From a checkpoint of a small mixture-of-experts model trained on Wikipedia.
Size: 14 layers, width 224, 50.9M parameters.
Experts: 16 experts in each of 13 layers, 288 SwiGLU neurons an expert, 1 pick a token, a softmax router.
Training: a variant of SOAP for the experts, 294M tokens.
Below are experts of layer 8 (counted from 0) of a mixture-of-experts language model. Rows are named router (the router's row for the expert), gate (a neuron's input weights, with its number), up (a neuron's input weights, with its number) and show model dimensions 0-223. Each number is 500 + 25 x the weight over its row's rms, rounded and kept within 0 to 999. Numbers have three digits each.
Before each expert's rows: a language model's description of what the expert responds to. This comes from a sample of Wikipedia text that the model never trained on.

# expert 8
Syllables of Chinese, Japanese, South Asian and other non-English names and CJK bytes, such as Sh+ang, Wang, Hiro, Bh, Hong.
router:528496508464536508480507499529470487459524525527498513505483507466516545504500549522512477516505519496510508535480506516517483497525538510517488479511499489483496510440505503482477470476467475515454492459509495472523450499488491538504525544470478467560498513544502520500485533518517505488492469511533472468501469506483483503513529480462494495480474505474560499463470457468466532525462542519515529487513508516497475515462490505503521493544482514510526483511518503477462512499531470510494504461527456480495532532456490552495513510515472479522488472519466525488502525500510505512477457488500538526569528465494454464491512472487482441559539523516515484495480485485533533504516
gate0:468542509510543505500491525535487485474505485516528506480558491543500499493532535504510508471539534553486490499489510514493499535475505527513515544502472527517514499448497521444506494486452525503488491527448508491503490528533470535493501452490508477485479499500522505544517450488495529481518519483463504527523510534532523529486490496544538519489510464496535494457494496503522502501503510538527492509476466486449490510498506535515473546526477509505522518486490494434511527502536523478466493539499467516535476471508507499441473472475450474458500453547518545507488479473516490500563505489504549493526484526474491500473518480501522493479488509508519472495530484455488488519526
up0:526488547477421541563518504483471529511499505507458500505472492506458492457495504512512503527507464469507491548510515520450487537510513512449490486530535554466462527504521516509479504457524488501516545477516474514509504470508529459494485545509520446517517502539527498484500536513508481473517511521536481497536539503456490512497513511458470501525463498496494499493484533549522471516506529505512470515528510522503490515531518487478517484523512509518490482497514478515501493492491455510524511481484517473493491524509489526524542490501516513529497505460460446491528485538456485458476505541444474508482459446530506510508494529491480500521508486467464509497441495493524522485501

# expert 2
Short lowercase word-start and mid-word pieces like un, sh, sp, al, often in military and aviation text (unstaggered, battalions, airstrike).
router:494494547543495490487518517472447536523503470521516506523534513537533526523537517508470501525509491500518522488508525519527502477507468508477504508520450464499511485509431489485460498494464488512520486488534480471516455508499482505478496482476509559484506564520532511511516492471514525526488543500485495486512492504486536493509522494511503495507491510520552530495492489509458471505496501473474520479533498494450462482548495506532482488524516495537505437499466511518509449534504517523476524529499543534471500488540525535521488463499523458472526447503487491549532471530469540506504493495502517558544506529455522444506491485527512511475483484490509544511492510508469469514495
gate0:491540518532452501512489484485542506453503517518516553515507509490492492536541497452458463483519492500465509489469489523489522515465495453513480514510496479530533488511570445490509476538529437540497488514528486450479501485470483531506510486509493490504534481482502500466486522490489483512528469485484448452505505520480494474494504513482467529488509506494481493496455491477529490543491491522489519523502506465521464498495484449503507524453547521524504512464465533473515448551521492482509496482538502518508537535441476491514537473472486499515499503507487526474546500491514545495471499523503520500542517525510498510517521498538508525494502470535498466465504492526474474459463
up0:501477475487490465497503417494491509472489509518475524494494538483437473495534510472522458482500465512485485472448524497548522513454513465521506488481479504506501448530526486496492502510500472474535483484521434513512484506516533470503439505509484504527523488495528491488491508478533524504514498507542459459477440493491500483439500462501506485476517458456501486483512509522514519512485506511500496524491524479451524500492502554511463506464524514523521498479472543534523513544504509455515537463522497481491502498502484517521528479530509507543508468462563522469509504513537531523471504515521521531534500521518451484515488512513526517503487501534513485495464487515488470497468

# expert 12
Commas, often joined to word endings (s, e, a), and clause-linking words such as when, after, where, as, that.
router:518496491519545533494471490494462568518490508491528470515501510499460478534478497514510458513504485480506480472483532488485490473495510512483496507484506524467496533494495455456458533451503515476506487480512535490486492478511492446487480493468511482502467559519523484468481488550518518538480497484512475521506466487497452520539486531512511509504498505485433500503480527496490509485483509478484479475501504485513529514525511487453491506517486491525469449492538509521478511518491450514527488504497485508503456513454448502436464471497511533501443525532528474525501488472477518463516537502554452495471535467492496466517507485495491496526564509441508489513511500473543519479490
gate0:519509514543507514510565492496507487529478519466504504509480507500489532507523511463492425505492478510473506515500489503484518529477512493510497515484535532533483478521462519495518484490485473435453481488475511485507469483519514466536488473501472503517499502496495510511522534449521442526548488541549538484529503494515474518493467503532476509521480471498474476457465513517492560509472451501514470497506522503477491525479521518493549482487530528506506502492538544475463511502502467516503501508496487509461453484489484528573498523485454501503505479555538509497490511432499493492507465484515503480509449492503518495493514482476510548442491485507457481471521535504517480515486
up0:531534517522484525480500476496444475559507506521487520545473524485472541553496516489474506502505496510507520499534534525495516499498445519476499522490517478534490529500480489502547454502462504484476528469495501495488478492493525524519473529492472506483525539517530501561499520499505549501444517502490519497500483531445478536496503496453535413468489504538508515523500503484510493475526501501510527494467502531479492464506462536475505470558515442503491514501476506498497505456483465515492453494510482479460529489485512496505507523448499540458513486528509523508506496452537535474497481475535530502518506497494455517486490477489477507495502502505509475503532477476501529505435

# expert 3
Middle pieces of foreign personal and place names, often with diacritics, e.g. Fél-ix, Hol-ste-in, B-olk-iah, and letters like ș, ł.
router:544484516484518480448510527494498485511514526488514458452489438483469493491534504526532510551498524483545523457514519489438462496548514515533441519527493456507493543500493538494482533527524524475524517514515499508522491488447523466496478547500525487515524508512477515492519496493472522513536490427519484460512493477502454495506478538521530442533514517476501468523511489540520512488525499495508492520539488526506529509523503462484516483575499532499497515488477479489489475503453499505459519532492487494467524514547462484487471511452500531511543509475481515514514498486522498526497484483480496503533509475496521520502489481527522522501485488507496523532515521470503507544524
gate0:478473508510511454428513487482508558498495487457503472508513472470487487521539505542519510495525455493492486544491519502508449496505492511495493482516548501490509549501525521501534470518464530547497524505486518511498545456470506500497510496474508502455476480522464496506472475513481520511497503512537456515468543514500517510501492487529546490476554522512522540479492479496467530526462471482524555494504510514483527494488524506496517459518491504515509525512485466460498539506547504508463552472483491492504464471507504508494450448489491470492489522497502526503537481507491500506557481552524534493512522517434489512523530472496481503489478443484483536517479505528510458527507
up0:472519493512482482471494502487450488473504428463517489504484504535493483499501530559512474538493452506519493466485487489527498508473481482511485526526564522490534504499463474486486480465478501507511520480471517485537479554478526516542455517493501528483516518497501493492496487544458518477523544510508495497517489503478505496496479469518505529499546477531505484490489479457491516524508471507502526533501448470502503518529558507474503500531465499504526481469504522520453482497480453497489473465468530519481518519530487469471511478532493491463501483509565546552550457489520462493503524515520510465509560520508519498486500504537508537514497483521518526518455478506500488461531